Experts of a small language model.
Size: width 320, vocabulary 8192, 167M parameters.
Experts: 48 experts in each of 12 layers, 416 squared leaky ReLU neurons an expert, a softmax router.
Training: 1451M tokens, 9588 steps.
Below are experts of layer 5 (counted from 0) of a mixture-of-experts language model. Rows are named up (a neuron's input weights, with its number) and show model dimensions 160-239. Each number is 128 + 24 x the weight over its row's rms, rounded and kept within 0 to 255. Numbers have three digits each.
Before each expert's rows: a language model's description of what the expert responds to. This comes from a sample of Wikipedia text that the model never trained on.

# expert 17
What it handles: Early name fragments
up0:144125120139131124157119105115163144103142130159133160139151110109068119135090146114116126146111136095075167120139132136112146148174116124151121066129189127180139120164133181072106140114156142134098125123149108126085131131186113118179099110

# expert 44
What it handles: Name word pieces
up0:163127115105156115155139149095130115111106120111129107105106147130064154157114068148103129087135123117132146093106121122147082117184096105108118118100123123113143112146120143181133123171150102088124132155151127105122117117121152137165144136

# expert 8
What it handles: Digits and place names
up0:141131116135126139077111135132088135093141122156148151137139143122137137165091111164140125082152144154144090096145158162098160098122117131088101126152048146125091182141145103146076133140113152136161100108125144149097121129115182091155144153

# expert 42
What it handles: Sentence-ending punctuation
up0:108116115143141108154097117182122154101128111125098104140150173092146126129146116157128162146111121187111140139131141124128090160165115202125134160120129088139119193087118104142127132096165097123140100129135094170136099177160106136083106146

# expert 23
What it handles: Auxiliaries and to
up0:106151100113124158112194132168095163120140146186151106148119107092123079143124129158119124156169093139086136119139111120145146103103156123076127085134163117088155158098120127113113172118088136116161117150105083124175151116136082175157160105

# expert 7
What it handles: Noun after "the"
up0:129123171158158115107122154107119122131120089146125103137122098105107145106108171109097153103095140114147099141152122100102106120148134163128110117141139121095118117148146123158180131132149125093160092173055090149147166155156132083030136116

# expert 15
What it handles: Table row numbers
up0:105128118124107097191114155173131102090092151132171143089147143106150096120126117111129091156156090172136114127141134100123117130098121142106137112126097100139099150156107125113121163122103126126121081140121163161095118160137118104144111137

# expert 33
What it handles: Determiners and modifiers
up0:135113097124142145110103138117063113124137125109152149109114134123109138127113114127141167132132103141101109140141116135106098138132154122114111127143153130144113133166147138104135114087104142109141094095157115137126117131155122128153141144

# expert 16
What it handles: Prepositions after verbs
up0:133134083147165117157153132149156109101106133116103093154117130157105132123116156141130148123118106114092092119123166087099053117153073115127115142165110102136153150115114148130109100175138094145123073147149120104139108111140163120121113145

# expert 25
What it handles: Mid-word stems in vocabulary
up0:130117101115113119115081087129111151139141149089164148141121140119144164119131114098116137151117132110142111126142145145124114133075197143172087105112118133154100100123126118163138201117141095130137187102137130112126187152125138134107169127

# expert 22
What it handles: Mid-word fragments and digits
up0:140109100134100130135122112131100096128098133181129116087140126077106091115080107131162138140120087150164135129117117098121135145158103079069126149133148159117126147144101106151134138156115149126135157160088172140148139110089126140149118134

# expert 0
What it handles: Table column pipes
up0:129113085138194168148132096161126087138132118147134123111127107119113105160088137130129166114134135130158131150103114095094117118163163124097167091162148081158149108113091109129093116131132112172149112124098150100135101110085166107126091100

# expert 40
What it handles: Linking prepositions in names
up0:151101121119138072125155060203107157116130170158136094144125117163099097135136090111145128100142132165133144138116124094108111135120122129118097188098147156176078138124143122137086110104146137126149117112173104141099130116121152144116124150

# expert 13
What it handles: Romance and foreign name pieces
up0:114074123111119146163107158161133099125134150126126123196143115136132131126149127114107155115121099133134069117125123177159156136135149131084135130133130147114136112112133165113127128150114121139142125077132107111143129117101139126142148143

# expert 46
What it handles: Directions and function words
up0:152176160127143090145132120124119183106142134139093128151136093118170099135128145120115139101144128146161124104131108121086153191132157120133132121120166106163158107123154092110110142102152152158151112129112108097116144106138139178135140133

# expert 4
What it handles: Capitalized name fragments
up0:107121136108164151113118100140052141101115143181144122146181148159133091124134095147157094093123133101096117129143088150142111147124107103111162120112111115102074124146103147192106106105126153106159123128134137162136136151108123141137138067

# expert 24
What it handles: Line breaks and rows
up0:138120127118132104187159145164149148141127143158097168096121130099129126122086144090150114113132152115124107128162118078142104147083129140119135126113147136102132146093154151120123112127094155122115148110125129109188148082194174146130111106

# expert 31
What it handles: Predicate verbs and adverbs
up0:146141092151121091154135113138098077119132144123084073137127095091124149129133148142116142156135103118123084114134139153153108130119137185127146140170130154119131127140139100112118150152168115160104110111111120198140146149139176131105134151

# expert 12
What it handles: Objects after career verbs
up0:106134130097115138142118094169112148127116105115117105098158127123149147102104127131162120093146073104126157138121125170162160117115167109136109139115151127127128112130129158104125131116072157125128155144122115103135153131111090110094121097

# expert 30
What it handles: Foreign name syllables
up0:147126099171106145111102113108119158143093141122164124175111115134145108107109104117135072128102143116079095118119135132131137129127118142124173140120105129156128131104147159112128107120098194127109122099129078113090141127183128126140074135

# expert 21
What it handles: Digits and numerals
up0:134129135197145090099152110102158103117166100112104145140154127133090086112129122114126125169116130177099143142137138119119117109161110123123135081125134119132146105114120130162140101087099195089147146129129128136124112104145101124119152169

# expert 36
What it handles: Table numbers
up0:169145173125159114101107160105103114166137103153116127102135115147148149126126146114107154128079086065157127130125134122152123119148153108122130136113161138129142086113083096182146091130143107156108141128119103130131156113148088102136170113

# expert 39
What it handles: Infobox field labels
up0:116178131144134136141176126111108162092122105090123144135113116081112137143133147145155159143148115149176136131100168125184154138144150107137086128120138112130169102120162135140100127106122095128192086158122107158110135147134090160132153122

# expert 34
What it handles: Table column separators
up0:137136175157135109118128143114132111123143153130175106153137153093135136104116146137130124096078108072172164135168108136142092113128071077116134117141148147090140159121167137105094131129161112135122120122079158105113190101154123131097094143

# expert 26
What it handles: Article opening descriptors
up0:138144115103147134201110097146112076088108153146149145150143151125104135138144109121123108111098133126136054180133123137160119106131096182111161130129131123114092158130092125132131121099107159140116152129113126096135112157131117122100124132

# expert 9
What it handles: Latinate prefixes and titles
up0:144142090113133127140093110082106123125109088141143098143173114116113100139098139136178140133128102126128121094133112134130150097121117143145135114128171132111092123119113136105088153153173147119137137124130149167118127078132148167136164128

# expert 29
What it handles: Infobox and table separators
up0:130123116185148138145164146112155132125142130149101123117103134092127106165170165183085119124151122102133154102133136152148102145144093135165152161124112119155091172091141088122110132128141156114137111081083136102166114135112145113107130136

# expert 14
What it handles: Table cells and results
up0:115103161120131097145128173121148174133111084148145117119136132096128136130186149110147135115153125124148160124137137138143158128100176110096104101135089097109156152069131119116117114127121153144124166114155113117163128125127113165100136080

# expert 32
What it handles: Section headings
up0:098142127112109160123107175119127140180125114141118155166144178126145155105169146122160166131125157108130139139101177106145143122132160150138144104164143117093119110140144163154095108144142120130146141147164130108115098146107111104084104150

# expert 11
What it handles: Time and place prepositions
up0:093103191128127117116120162144127104147142121159105095135124195108118153098160177151121109121122156152129092143153180131128140123115114142157143121180154113167101119072143143173112139118143132137116141137148126127139119109126100113139161178

# expert 10
What it handles: Digits in measurements
up0:140112098138105155131108162121118147120170106093068120167109113181107133153158145140126088099138122166134137104128103137129139126073178132158126128158139130141113082119110126156125125123115146085135138121102172109125116117122125129136106136

# expert 35
What it handles: Digits in numbers
up0:109148105131142091135153142132142112088138139099124110074142131136109115131160110111140132134136133160092103112132127116120128126150153112091138112128070124168126107100117121166102115110138146117154126128216114123141109063080098113185162171